Below are experts of layer 4 (counted from 0) of a mixture-of-experts language model. Rows are named router (the router's row for the expert), up (a neuron's input weights, with its number), down (a neuron's output weights, with its number) and show model dimensions 0-255. Each number is 128 + 32 x the weight over its row's rms, rounded and kept within 0 to 255.
After each expert's rows: a language model's description of what the expert responds to. This comes from a sample of Wikipedia text that the model never trained on.

# expert 6
router [155 132 143 147 111 108  92 158  97 134 139 152  70 153  37 183 171 109 183 105 134 102 131 120 124 119 117 103 199  47  81 149 129 151  94 120 128 117 118 158 125 177 170 129 101 162 189 108 130  68 105 129 140 177 122 149 105 134 110 115 155 128 129  89 124 134 108 210  94 118  53 127 167 179 195 129 130 155 136 173 135 124 139  97 140 191 150 131 122 143 193 110 104  97 143 121 121 146 116 153 106  98 100 103 128  99 119  95  74 140 169 164  61 155 114 149 137 125 185  61 121 114  60 137 144  88 195 130 103  88 143 113 164 115 109 174 141 101 140 140  80 114 105 136 144 158  42 142  57 104 161 159 181 143 118 203 172 110 132 204 141 111 136 140 136  74 138 145 111 116 168 101 132 154 104  79 146  98 128 123 144 138  73 129 147  97 125 122 118 133 118  42 152 108  72 116 161 115 185 160 159 132 166 120 126 160 114 145 118 182 150 130 141 112 108 121 146 137  61 100 143 211 116 104 122  87 109 145  93 115 135 127 134 124 121  91 125 174 124 107 129 123 146 140 177 153 164  79 137 110 165 120 144 122 187 138]
up0 [130  67  97 159 137 132 125 140 128 119 140 121  74 155 123 126 119 123 121 120 141  99  83 137 133 140 139  52 127 118 130  92 127 166 162 141 143 148 139  79 147 118  92 127 145 162  74  83  94 148  74 110  96 155 178 178 175 130 202 106  89 141 128 128  85 124 171 145 117 132  64 134 143 160  98 121 134  89  72  72 132 128  86 114 121 147 169 134  90 115 103 159 156 217 145 118 144 141 123 147 173 162 138 117 119 131 106 147 167 129 137 177  62 187 104 154  71 140  86 130 108 148 146 174 113  80 106 131 163 108 134 121 139 113 115 115 113 113  97 119 132 153 136  98  77 155 140 180 123  90 148 107  78 174 156 152 176 154 145 182 144 135 159 148 149  23 197 108 105 138 124 165 190 122 109 148 101 112  53  92 163 111  83  54 207 159 149 154 127  92  99 138 134 124 100 166 129 160 162 101  92 123 120 193 145 136 139 178 103  77 122 114 124 102 158 107  90  80 178 159 142 123 117 106  54 110  66 102 124 169 193 157 116 141 116 144 114 110 126 128  82 144  72 113 101  88 112 125 207 105 153 128  84 118 135 115]
down0 [ 92 171 191 122 145 150 190 158 157 105 103 153 217 108 164  82  77 101 126 129 103 157 124 118 187 123  82 126 113 143  85 103  98 102  81 107 138 122 107 159 126 122 142 156 130 112 107 146 162  71 191 121 140 140 155 158  91  69 115 100 214 151 134 108 188 141  95 180  95 145 124 100 162  96 144 167  94 136 130 149  87 118 133 133 132 118 108 144 110 102 140 139  90 106 132 142 123 121  81 167  76 174 140 146 116 182 121 115 147  84 147 132 164 139 122  81 191 104  83 176 182 163 134 123 174  91  71 177 132 102  46  76  89 150 108 111 126 114 145  87 114 143 105 106  89 133 159 144  97 105 120 200 165 114 114 150 188 106  92 110 101 163 139 150 140  89 125 131 142 106  95 146 163  97  88  91 163 118 112 127  56 210 110  89 155  85 160 116 200 154 182 147 118 168 136 131  82 154 200 143 119  84 122 144  72  94 145 114 169 166 152 125  89 158 105 106  98 105 141 144 133 113  88 140 132 145 135 122 142 143  84 111 150 130 126 132 158  81 101 109 177 160 108  97 120 160  95  94 114 154  99  97 139 130 107  52]
Description: Hyphens and list dashes

# expert 57
router [176  85 104 120 165 144 120 103 191 122 114  88 106 174 126  69 149 158 160 171 114 180 113  93 117 101 106  98 130 147 148  51 166 103 111 118 110 107  72 144 184 109 193  79  92 136  94 122  94 116 106 124 131 135 139  71 124  87 103 120  87  84  68 104 130 146 110 166 160  35  76 110 168 148 120  71 121 182 137 136 117 170 135 144  91 138 129 101 128 101 164 130 182  93 124 147 126 174  95  88 124 121  95 118 139  87 210 107 137 134 102 144  94 148 165  65 106 134 179  76  79 135  96 106 134 152 146 116 218 142 208  85 147 171 138 113 151  91 128 105 160 105 131 130 119 100  85  91 109 113 159 103  90 116 149 122 180  58  95 145 121 117 153 153 106 112 143  92 117  97 124  99 131 130 196  92 163 117 164 100 108 136 105 129 112  65 111  83 131 116 106 145 143 172 139 148 178  99 113 136  83 133 139 143 102 134 112 117  73 108 194 136 167 189 142 154 153 141 124  78 197 144 133 136  76 124 183 123 130 100 148 119 156 129 129  96 161 149 179 155  98 149 123 128 168  78 143 130 176 146  85 123 113 172 144 133]
up3 [152 128 144 140 126  63 139 114 104 126 133  55  63 146 107 131 191 181 110 133 123  81 168 146  95 169 153 180 130 112  75  87  74 172 136 150 100 116  94 151 146 107 135  88 215 153 108 107 101  77 143 162 137 104 176 119 166 144  85 128  86  87 132 111 104 149 140 142 148  88 122 137  98 133 185 162 170  94 182 147 172 124 179  80 150 134 104 102  95  85 124  82 134 119  93  45 114 122 167 120  92 193 141  78 103 149 163 161  95 123 122 177 122 138 140 136 115 146  87 163  93  93 118  73  90 181 122 105 176 141 120 128 139  94 173 144 124 116 180 120 141 135 142  88 138  70 142 112 108 140 118 102  98 155 213 163  93 119 167  96 147  70 120 163 118 103 117  89  90  77 114 106 123 121  88 115 137 152  98 124 186  97  99 143  66  95 144 123 139  90 101  99 133 118 164 143 165 162 128 123  84 112 141 111  84  78 160 147 123 153 119 115 121 114 160 133 125  82 154 108 122 169 114 167  94 124  93  91 149  63  75 191 100 115 117 125 115 124  52 196 111 136 149 112 109 144 139  89 105 170 130 175  87 152  78 129]
down3 [181 168 130 128  96 171 115 109 119 157 126 150  50 134 139 115 153 165  97 120 153 163 148 149 103 104 155 113 137 110 133 169 144 144 115  83 115 175 140 109  74 171 207 112 144 162 143 121 133 146 122 158 155 124 147 121 100  42 139  79 103 115 154   1 161 145  95 163  77 111 146 114 146  92 134 113 174  98  96 212 107 102 133 119 116 137 132 156 119 118 162 178 124 123 122 127 148 133 141 171 112 135  98 104 184 177 136 157 172  84  92  98 167 163 151 151  60 128 106 125 100  85 101 141 147 181 123  78 118 104 105 155 182  81 146 109  98 156 151 151 125 113 124 103 154 117  97 143  99 152 115 116 153 145 131 115  94 106 116  96 147 100 154 122 106 103 141  87 126 175 197 127 148  66 120 129 145 157  82 184 178 102 131 122 190 144 126 184 121 123 164 168  77 102 133 107 167 163 127 157  93  66 106 152  89 107 161 176 115  53  90 129 149  61 179 148 170 136 102  78  88 125 103 159 120  81 109 105 113 167 156 157 150  96 158 140 152 152  76 168 163 115 161  92 154 116  98 173  93 154 125  94 183 115 117 140]
Description: Colons, abbreviations, non-Latin bytes

# expert 47
router [165 125 111  71 132 163 116 127 152 165 164  82  82 136  79 113  67 147 227 146 138 124  99 110  77 186 183 127  93 107 134  98 127 128 165 119 152 154 123 122 139 193 150 137 128  81 109 130 120 122 110 133 151  95 110 125 113 152 126 140 149 124  95 120 113 148  90 116 144 137 168  85 174  92 113 152 135 157 181  94 139 139 131 169 135 174  93 105 118 145 214 113 110  72 155 131 137 172  97  91 137 146 130 120 183 102 109 153 175 118 108 171  73 127  89 137 143 151 102  96 110  86  91 101 120 137 135 129 183 135  67 208 118 141 103 130 134 151 141 144 140 120 188 130 154 138  78 163 149 187 185  99 132 125 145 205 178 109 140 161 170  53 152 157 168 103 122 147 140  98 132 130 116 142  87 224  93 127 118 126 153 162  83 148  80 171 113 122  98 125 159 168 137 184 176 149 182 108 163 103 130 132  81 159 120 132 149 120 104 142 109 144 159 140 113 123  97 119  72 135 106 132 126 152 148 131 111 180 111  43 103 124 136 121  86 123 168 129  88  72 123  77 133  87  62 181 165  65 117 149 167 118  70 103 121 138]
up0 [ 34  97  60 138 123 114 194 129 136 160 117  97 156 154  80 114 181 146 116 154 134  89 127 107 110 143 174  77 168 138 193 106 137 117 100 108  99 140 108 158 146 130 100 147 139 134 140 138 101 189 162 103 126  42 118 148 149 128  97 171  90 114 101  37 109 105 131  93 133 168 121 116 109 100 137 156  64 146 140 162 147 104 111 142 110 163 146 110 167 163 154 122 103  83 121 154 133 162 105 102 138  65 134 172 100  95  85 156  66 136 130 111 128  78 178  86 134  90 184 155 135  94 126 141  76 102 127 161 149 145 123  84  96 173 110 146 130 172 117 154 126 111 144 144 118 145  98 148 132  63  90 103 131 119 122 147 123 150  99 105 111  93 138  88 155 130 143 119 146 147  99 118 110 147  99 125 141 107  78 121 141 122 137 112 125 174 108  97 158 122  32  83 157 153 108 113 154 106 123  90 140  56 169 176 154  88 161 133  65 142 110 130  97 106 129 159 121  86 146 105 202 155 126 129  58 123 142  25 107 109 139 135 183 113  46  66  75 111 135 113 140  96  74 132 143 144 115 126 119 122 197 165 135 119 177 102]
down0 [ 72 138 161 132 202 138 129 112 121  79 152 112 110 134 114 137 122 159 156 133 135 119 150 120  93 169 160 117  77  95 132 120  68 128 155 109  86 218 179 120  63 116  93 137  93  66 110 131  61 108  93  59 127  98 171 160 173 110 171 152  87 157 127 168 168 161 124 130 177 158 136 143 143 133  81 144 105 144 151 125 149 184 152 156 119 118 115  83 144 168 110 184 120 122 122 167 154 133 110 108 167  48 146 157 121 174 136 138 114 127 164 117 131 132 107 149 156 147 138  65 130 143 139  71 207 132 171 158  98 128 100 122 186 120 123 162 108 147 158 158 219 164 154 136 157 124 183  88 125 120 142 139  97 108 175 132 132 154 151  70 107 114  71 149 124 145 162 130 132 131 102 112 128 132 155 121 168 137  81 189 126 163 133 151 158  89 149 126 125 150 145 125 115 109 142 130  76 113  69 158 164 125 110 160 194 168 106 129 161 116 159 158  95  88  96 148 101 104  86 106 119 145 106  75 208 186 122 112 107  69 166 133  85 174 111 208 116 105 119 112 109 157 108 111 168 128 144 103  91  71  76  92 136 103 153 162]
Description: Table numbers and codes

# expert 63
router [ 76 171 133 109 141 130  71 104 121 167 169  91 127 128 108  99  70 127 159 166 116 161 151 153 104 177 180  79 109 170 123  98 135 161 129 164 120 138 126 126  96 103 143 120  90  95  97  51 133 135 157  95 170 166 157  67 114 138  35 123 148 165  56 148 117 177 144 148  90 137 135 136 156 112 122  79 103 151 134 157 103 121 121 144 168 146 125 154 138 170 164 145 164 169  98 185 116 130 118 185 102 110  90  96 120  78 176  96 161 105 149 138 121 175 126 100 144 120 143 128 142 114 100 115 120 120 128  97 147  92 157 175 158 193 151 144 130 132 142 145  97  90 131 139 143 199 120 139 104 134 190 110 146 164 210 158  79 125 107 169 169 157 157 107  77 112 155  97 113 146 177 115 122 154 153 129 140 136  97 104 123 137 135 174  42 113 170 104 201 131 145  71 146  77 128 116 116  71 132 153 131 187 127 108 155 122 111 130 113 199 155  89 124 119  91 119 148 179  92  96 144 128  66 108 121 121 156 173  86 114 105 186 158 125 112 147 131 134 200 117 204 117 183 124 125 122 145 131 182 139 195 114  92 161 179 106]
up0 [129 120 128 141 118 149 108 130  99 152 190 142 133 173 130 168 132 145 130  98  89 129 118 157 144  82 110 149 100 147 111 126 168 135 172 104 160 160  92 116 155 106 129 110 102 105 108 155 131 167 103  84 150 193 162 128 127 101 182  72 127 176 121 151 110 141 138 148 144 129  91  89 150 163  72 155 141 158 174 138 146 148 116 104 160 146 164 124 136 168 130 125 150 114  52 101 127 142 193 194 151 160 104  95  81 134  74 106 210 109 108  60 115 101 158 108  82 126 126 147 168 152  78  90 183  97 109  89 177 172  82  79 107 158  80 177 136 169 171 160  79 153 105  73 168 112 119 113 137 167  83  91 168 143  75 141 107  97 163 192 167 139 111 188 131  97 139  85 141 152 144  80 174 101  94 157 116  91 168 137  96 132 124 164   7  87  78  96 130 116  86  95 107 137 143 187 116 111 119  90  82 146 134 124 126 161 180 150  83 118 137 133 145 132  93 114 112 161 114 156 129 124 131 137 109 124 148 119  99 103 136 110 115 173 128  89 128  62 185  89 144 171 139 160 110 117 116  85 154 128 179 108 129 112 161  61]
down0 [112 103 103 124 149 162 136 171 155 102 106 174 142 125  75 166 123  76  85 175 145 141  97 191  98  97 164 137  79 166 110 129 102 109 166 163 128  98 111 108 146 134 121  87 121  97 170  80 148 134 103  73 149 197 143 172 115  69 102 104 156 146  99 151 129 146 158 177 103  94 115  89 114 127 170 124 147 147 127 133 103 111 130 141  83 103 109 208 114 124 106 125  85 138  89 116 167  71 139 203 143 142 166 139 112  71  98 159 174 114 116 133 141 139 140  79 120  97  94 104 125 136 106 114 145  74 157  97  79 123 180  89 131  72 135 122 144 118 124 110 147 123 123  99 120 159 142 188 137 174 135 127 161  91 115 113 119 146 140 132  92 158 132 114 146 109  82  95  93 173  94  89  81  41 146 103  61 157 159 137 115  94 155 175 100 159  84  63 160 141 154 127 105 143 181 141  78 130  88 110 146  99  84  97 166  73 131 126 175  78  62 153  86 134 124 102 195 126 128  85  95 142  71 180 102 107 148 130 165 132 188 128  65 111 139  89  80 118 147 176 102 147 136 163 110  63 166 116 136 144 195 110 165 137 130 110]
Description: Prepositions before noun phrases

# expert 14
router [116  83 167 120 123 133 113  73 140 145 130 140 109 200 114 200 147 146 199  64 117 162 131 103  85 162 127  85 185 143 136 123 164 137 122 123 165 148 160  87 165 110 149 125 107  52  68 118  59 152 111 132  90  90 135 135 124 146 124 104 113 126  73 109 147 178 128  81 162  70 121 136 202 127 145 143 104 165 147 163 132 143 121  94 133 149 104 113 102 117 161 104 144 108 134 120 145 126 164 130 112 157 185 127 224 114 112 136  79 209 127 144  82 148 111  89 144 135 144  69 101 121 107 101 133 162 104 157  93  94 152 196 123 147 100 223 114 118 102 101 118 169  91 131 160 119  89 157 125 190 169  80 125 136  84 185 108  54 124  86 103 157 140 107 127 132 136 122 212 142 102 102 132 164 109 116 123 142 152 196 111 103  95 148 101 204 123  64 120  74 114 185 159 178  87 135 134 107 160  81 121 152 122 107 103 115 114 143 100 120 168 111 148 116 180  85  85 151  99 131 152  72 181 154 108 115 122  92 126 143 137 149  91 129  94 118 125 134 122 146  92 126 155 107 102 131 203 116 104 119 137 145 127 121 137 132]
up3 [137 130 132 148 128 159 157  65 184 122 133 102 147 148  90 122 181 119 121  77 154  83 146 116 144  84 130 174  98 119 150 126 128 180 141 140  89  96 185 152 104  96  82 103 137 151 114 113 107 134 133 138 106 119 104 130 137  76  93 101 172 154 166  85 116 164  78  78 136  96 158 127 175 126 122 162  88  92 188 121 171 115 118 122  92 118 165 168  89  98  93 130  81 152 100  92 136 139 192 115 127 116 145 148  82 119 218  52 150  94 132 130  46 135 126 147 101 191 149 141 156 175  71 120 131 102  93 126  79 168 138 148  92 136 102 149 155 124  97 155 180 151  94  69 163 151 156 121 155 176 172 131 190 172 162 108  71 117 131 118 110  86 156  96 224  99 142 152 128  97  84 134 107 126 156 115 135 129 127  80 106 182 164  97 111  92 120 108  96 133 148 112 140 175  69  63 131 166  99 162 145 110  86 145 166 141 115 135 141 170 131 117 152 166 121 122  57  93 142 114  65 113 162 187 165 129  67 107 148 137 143 163  89 172  89  73 101 132 146  97  76 117 102 130 114 120 151 118 104 140 133 161  73 118 101 131]
down3 [107 100 133 168 147  88 100 100 150 161 142  95 120 108 148 160 119 141 145  78 124 136 134 137 135 172 150 121  92 134 139  79 138 150 169 124 103 113 153 108 161 225  64 162 138 143 142 150 119 134  69  61 155 145 125 133  79 160  66 134 129  60 187  82 131 133  92 159 164 119 182 133 143  62 141 116 123  91 107  97 117 105 134  84 191 135 150  77 111 143 133 134 139 105 133 156 134 132 127 184 155 108  62 151 138 160  87 144  85 136 110  93 172  96 127 119 102 131  91 146  78 121  92 125 136 124  81 118 157 202 120 170  93 117 136 111 208 134 163 109 145 103 131 112 139  88 170 163 122 126 178  95 173  76 125  59  90 143 132 140 116  96 117 125  75 124  81 124 121 108 112 123 131 160 150 133  56  87 121 156 132 122 131 137 137 175  79  89  92  61 186 102 196 140 147 144 130 124 160 123 184 204 126 157 146 130 142 166  91  99 127 122 139  62 166 190 125 142 147  76 146 154 134 106 104 115 112 131 120 166 141 151  93 116 162  95 207 132  98 156 112 147 189 142 106 153 164 142 151 181 170  83  77 146  98  99]
Description: Numbers and initials in tables

# expert 38
router [119 217 114  74 151 144 130 144 143 147 151 136 128 189 144 133 105 125 175 153 162 165 130 125 109 139  91 144 155  37  75 115 103 103 142  95 126 177 113 152  83 147 174 150 131 147 136  70 125 113 131 128 189 173 130 123 118  91 104 155 117  98 139  89 104 145 153  54 137 101 137  87 128 138 153 154 108 173 105  87 131 134 141 142 197 131 144  67 112 117  94 192 170 136 152 128 115 150  68 128 195  79 195 151 114  73 141  96 137 129 162 102  82 141  98 139  95 166 117  56 144  77 106 127 183 165 135 138 109 100  90  91 116 138 157 124 125 110 154 117 162 114 125  85 143 104 125 178  91 120 113 106 136 166 136 126 128 120 122 109 121 121 130 146 106 120  56  92 139 141 121  67 151 196 156 175 217 200 158  61 151 127 104 158 111 167 152 127 178  96  76 132 190 168  92 114 136 126 159 127  98 122 106 125  60 118 115 135  71  83 110 127 132 120 108 110 158 167 138 115  84 116 133  91 158 127  80 152 181  27 173 193 168 153 121 163 108 136 117 106 123 138 127 134 139 123 172 123 154 129 119 138 124 104 155 116]
up0 [171 181 145 112 139 147 121 148  80  91 139 115 119  66 135 154 128 179 193 109 140 112 113 126 111 131  50 165 132  95 128 209 169 118 112 134 134 163  94 158 122 146 184 135 150 137  73 129  76 156 131 204  83 125  68 127 203 116 160 111 155 101 154 137 104 181 157 103  65 106  81  72 160 121 112 125 105  71  76 128 160 123  64 115 151 159 144 121 139 147 156 175 124 140 100 108 126 156 187 133 149 129 145  93 136 135 148  94 109 146 186 140 132 115 149 109 210 184  82 131 137 149 134 133 127 163  95 176  97  86 135 136  78 106  77 105 119  85 205 184 143 196 126 115 159 159 134 132  85 125 170 108 106 136  70 147 169 128 119  80 187 181 106 162 117  80 118 123 151 143 119 137 134  98 129  93 137 126 120 135  70 121 123 160 168  95 145 126  87  62 111 126 158 137 140 179  81 111  70 130  74 170  92  90 100  83  96 123 150 143 149 112 138 127  53 144 122 115 128 162 130 104 105 109 137  61 163 101 145 134 190  76 109 105 133 112 168 144  91 146 124 128 140 139 139 137 101 118  94  95 109 157 146 153  99 128]
down0 [108  93  91 138  76 138 139 154 113 125 196  99 163 132 143 136  93 106 120  81 152 145 154 162 122 149  65 211  98  86 180 117 113  92 163 128 111 143 136 122  61 124  97 120 162 142 111 116 136 131 147  86 166 113 109  87  56 128 164  95  99 180 105 103 173 151 140 152  94 136 147 120 155  96  92 150 174 109 113  79 111 148 168 107 165 132 145  93 102 115 170 105 135 144 149 178 112 144 107  73 132 122  96 146 157 105 131 135 182  89 150 106  79  93 141  73 123 122 137 114 134 134  73 161 130 120 124 103 169 126 122  80  91  97 156 111 130  96  77 159 120 102 143  96 146  97 101 110 115 135 107 138 162 126 153 100 166 126 169 113  86 143 145 175  94 163 174 141  98  96 100 135 139 111  73 114 177  87  92 120 103 159  42 148 117 104  70 149 145 173 119 158 105  91 131 105  93 176 125 138 145 162 124 127  84 122 200 170 101 135 114 100 173 105 125 159 125 163 171  86 120 191 183 102 106 118 129  97  94  90 137 117  84 156 113 116  96 111  78  81 245 167 119 154  86 157 186 185 150 145  42  74 103 133 106 114]
Description: Table cell separators

# expert 4
router [132 120 158  61 175 166 104 116  57 129 155 109 157 147 137 139 143 162 164 115  99 176  88 155  86 111 168 100 149 173 135  80 123 165 111 145 117 131 135 164  75  90 155  81 113  78 127  90 148 127 132  80  91 170 158 135 159 176  92  72 161 147 126  92  97 134  99 147 152 119 125 107 147 172 101 147 109 148 157 130 155 191 194  64 168  89 117  73 159 118 119 126 126 164 123 148 119 135 133 103 131 143 117 110 114 107 112 112 101 151 126 169 130 199 112 115 132 172 134 112 104 162  33  94 106  78 123 185 170 118 137  77 117 185 132 152  63  67 110 173 129 132 128 125 120 152 137 200 129 120 174 111 126 207 153 154 161  75 168 156 124 127 128 153  88  66 114  98 153 164 106  89 112 140 135 107 158 138 127 128 147  49 145 113 135 122 175 110 137 126 104 121 151 151  77 121  98 155 106  31 131 160  62 153 110 130 111 153  69 135  99 179 175 159 122 109 106  75  84 121 117 144  56  62 143 111 122 135 114 109 156 132 191 116 115 136 152 159 192 147 154 105 155 108 148 130 125 141  94 110 151 131  75 118 144 124]
up1 [167  65 121 179 185 223 129 132 135  64 164 134  67 136 166  99 147 131  75 185  92  97 122 132 136  86 126 146 104 119 147 128 153 138 176 153 117 114  52 109 152 127 130  79 102 136 144 119 160  82 166 126 126 108 122  98 124 153 149 155  86  80 115 157  90 100  84  93  79 101 123 159 163 129 159  97 161 120 168 128 132 111  96 138 102 115 132 107  67 145 129 185 100 136 113 130 114 209 163 105 139 125 110 105  94  69 115 159 132 154 104 143  72 158 140 133 155  99 137 170 110 148 139 149  93 106 175 110  65 113 158 139  71 160 116  99 104 128 119 131 124 126 140 142 148  93  80 157 112 139  81 121 108 134 110 173 162  78  98 156 122  89 209 148 123 153 117  96 142 105 140  89 136 125  95 184  96 105 100 191  64 176 129  99 186  84 145  52 129 109 150 144 135 145 141 133 121  68 148 145 103 111 172 137 175 113 144 195 112 130 135 140 190 157 167  98 116 130 131 108  99 135 179  92  71 128  89 154  87 182 158 138 131 114 129 125 175 162 116 115  86 121  99 154 130  82  71 168  53 118 157  85  81 143 132 152]
down1 [109 133 163 106 159  81 121 151  94 201 157 119 128 129 154 142 184 130 160 103 169 138  71 100 127 168 141 125 128 197 163 117 140 140 190 190 126 174 134 148 114  71  86 173 118  83  99  93 119  65 164 154 104  94 110 145  91 172 131 148 143  98 114  91 110 161 150 123  76 117 184  98 166 111 168 132 136 108 147 146 186 162 104 195 170  95 121 116 145 103 110 148 183 195 143 154 141 161 138 159 145 149 121 155  45 141 126 104 119  65 112 105 113 156 139 112 134 111 157 169 167 146 143 170  96 131 110 189 135 115  83 177 147 194 138 124 186 168 131 143 119 129 166 172 166 133 200 136 125 131 147 128 110 113  92  59 188 149 123 162 112 130 108 141 149 123  88 128  94 108  58  98 161 163 130 124 158 130 123 163 137 105 118 140  79 101 126 152  91 121  96 150 104 111 166 146 106 125  88 124 158 177 104 110  80 179 139 128 112  61 119 159  63 108 216 184 116 129 151 170 126 125 137 128 106 109 123 153 188 126 149 141 159 159 108 170  92  99  89 129 136  97 121  67 100 100 161 143 128 137  74 181  87 123  99 110]
Description: Articles and list dashes

# expert 0
router [ 77 147  95 171 131 102 112 122 157 151  97 138  98 206 104 106 160 169 162 103  97 188 171 121  88 107 111 137 153 124 152  94 173 138 120 125 131 135  94 162 119 103 183  93  73 133 109  85 119  99  50 138 144 152 173 122 178 122 147  81 122 134 135 132 121 126  82 161 189 116  96  89 153 155 121 140 155 162 148 123 109 155 127 138 113 151 163 154  65 101 173 123 143 142 134 134 106 107 105 166 115 108 167  96 126  66 123 161 192 181 124 107 101 139  94  44 178 200 172 118 164 110  92 135 124 156 167 139 155  82 106 102  82 155 136 143 101 109 183 105  97  59 117 180 142 174  60 139 125 173 183  49 122 150 136 114 110 112 131 128  95 138 122 101  90 116 154 129 146 143 121 158 134 136 148 131 186 121 136 156 115  78 157 122 106 144 167 125 176  95  77  72 168  69  94 212 116  78 118 103 146 147 156  86 103 179 100 122  89 158 125 155 152 157 135  97 134 149  84  79 151 171  82 166 158  83 135 137 125 119 129 121 192 117  99 135 128  94 152 165  99 189 109 113 138  99 113 145 180 106 140 123 135  94 163  81]
up3 [165 135 111 167 111  95 124 133 167 133 131  89 115 127 104 146 131 124  67 111  92  81 120 126 116 104  66 102 156 143 157  97  97  56 124 136 137 155  74 207 141 148 133 163  94 191 118 178 137 133 150 132 113 147 148  97 132  95  61 100 121 153 146  86 143 182 127  91 155 121 117 123 115 151 182 110  56 164 115 126 132 108 129  91 128 147 113 104 164 161  80 105 145 126 115 158 159 105  79 108  89 131  94 166  86 102 133 188  79 133 127 152 107 111 188 175 207 133 110  49 144 132 116 139 167  94  96  98  86  81 177  52 109 103 189 142 151 137  89 105 127  96 147 142 139 162 162  50 124 121 160 193 163 141 107  97 181 142 186 142 139  78 150 141 160 131 164 139 126 124 155 161 140 151 135 126 129 150 103 169 105 102 110 102 160  63 114 102 103 121 157 101 182  65 166 165  56 127 144 105 122 109 120 101 134  88 150 101 100 169  97 171 146 166 141 137 122 140  78 163 157 172  89  80 109  99 152 137 134 157 122 145 152 198 109 136 120 144 117 128  49  98 126 113 121  80 100 118 106 121 113  76 158 110 182  88]
down3 [ 76 136 177 183 148 106 100 120 106 104 156 147 173 116 165 170 114 124 104 135 132 155  80  78 129 123 103 212 105 114 120 203 145 146 139 120 151  97 115  83 160 125 119 151 141 168 186 146 137 142 122  90 112 140  92 200 120  97 135 129 121 161  92 128 177 129 142 133 164 111 108 136  99  86 143 136 178  82 157 110  83 131 134 153 152 145 112 125  82 164 112 111  97 130 172  79 111 171 119  95  99 106 144  95 156 127 141 179 156 131 151 144 143 101 160 213 158 189  91 136 130  41 125 159  94 203 127 140 117  90 114 130  90 129 149 184 132 109 147 173 181 142  78 197 138 134 134 166 121 198 109  67  70 124  53  96  77 151  79 138 143 100  67 162 100 105 151 151 191 138 121 178 117 157 114 133 108 172 116 163  93 130 191  80  97  96 117 193 149 170 165 161 124 128 141 108 128  84 116 146 124  28 135 126 158 137 121  92 121 158  59 127 141 112 121 144 111 105 155 119 149 107 155 102 122 109 134 119 110 109 130 117 101  89 107 125 155 110 148  62 135 109 134  77 102 120 184 135 140 162 130 182 103 144 133 129]
Description: Clause-opening function words

# expert 45
router [135 111 122  87 121 168 158 121 145 123 115 119 130 176  68 137 118 153 169 119  82 125 138 126 130 136 152 151 143 108 100 140 134 109  82 105 143 106 155 198  86 184  99  74 116 129 125  85 116  85 150  92 155  75 114 111 125 120  77 134 140 106  82 115 125 140  99 160  80 152 134  91 104 112 113  88 117 179 172 106 137 136 120 164 121 124 159 160 137 101 175 156 112  71 134 143  80 157 102 109 146 130 130 112 122  79 127 111 163 132  69 125  86 154  72 124 150 150 133  99 109  87  86 111 133 125 150 112 163 156  84 141 150 123 126 126  99 160 183 173  68 102 163 134  73 150  79 110 166 155 162  24  65 126 122 208 185 116 148 214 151 133 123 178 101 113 121 130 128 123 206 119 145 197  84 162 151  79 108  81 153  89 114 160  82 113 156 140 150 104 113 101 113 132 102 110 131  69 136 123 160 207 137 167 112 127 188 158 121 194 138 153 142 188 120 104 110 126  39 146 150 180 132 158 135  92  87 132 109 136 146  82 121 147  87 102 128  91 113  78  95 106 134 122  82 137 135 144 124 154  87 109  47 124  89 139]
up0 [170 150 141 112 130 142 110 108 142 100 114 150 150 109 114 157 145 142  96 121 203 147 126  82 142  83 151 126 148 115 153 145 194 120 147 101 151  79 141 192 157 123  32 166 111  97 128 125 115 105 150 181 116  89 113  42 105 152  66 116 157 121 113 125 144 102 101 104 176 105 146  88 127 121 102 137  69 140  77 116 138 174 129 151  72 110  75  98 121  76 114 139 188 131 166 167  89 147  43 121 124 129  87  71 129 124 117 144 195 125 101 106  78 155 126 126 172 148 129 154  89 177 132 140  87 146  75  81 128 103 174 150  85 168 142  57 149 117 137  94 145 154 171 107 112 119 122 134 100  75 118 127 157 143  63 127 164 105 142 170 153 131  86 143  96 133 119 116 117 116 159 102 171 173 166 175 160 113 101 138 128  97 102 164 178 109 105 191 128 163  77 128 129 133 114 168 134 152 134  89 203 116  88 118 207 113 151 118 174 100 183 131 146 192  91 125 118 102 141 174 131 129 167 123 127 111 139 164 181 123 110 144 107 164 100 167 128  87 106 138 123 173 100 179 190 119 125  97 119  78 163 120 117 178  93 100]
down0 [145 151 139  80 193 125 105 144 136  84 173 114 103  92  53  94 102 134 107 158 118 126 122 135 132 116 146 112 122  99 156  86  96 163 109 130  92  65 219 154 152 146 161 107 173 176  80  83 153 127 138 139 132 119 130 113 150 110 109 162  90  70 124  89 167 133  89 104 108 140 129 106  97 119  87 137 131 159  93 157 167 129 149  83 158 117  94 123 182  96  52 156 103 117 133  83  66 169  72  94 153  92 154 130 142  81 132 156 153 102 151  94 129 127  78 119 114 113 118  95 168 106 131  80 145 102 117 189 173  61 139 150 140 121 125 145 127 108 115  82 123 117 112 100 134 140 164 122 166 138 161 140 101 146 132 120 173 194 154  90 125  74 151 103 135  80 145 150 106 100 154  89 151 136 146 100  76 165 126 158  85 116 183 124 110 127 143 158 121 132 144 149  86 107 239 104  84 161 123  61 122 210 164 114 127  87 157 121 138 110 124  78 114  84 144 117 141 135 152  61 123 188 166 102 149 188 102 144 110 166  90 105 125  46 157 118 116 153 133 126 154 118  97 105 151 140 116 118 118 118 173  71 206 127  79 107]
Description: Sports career verbs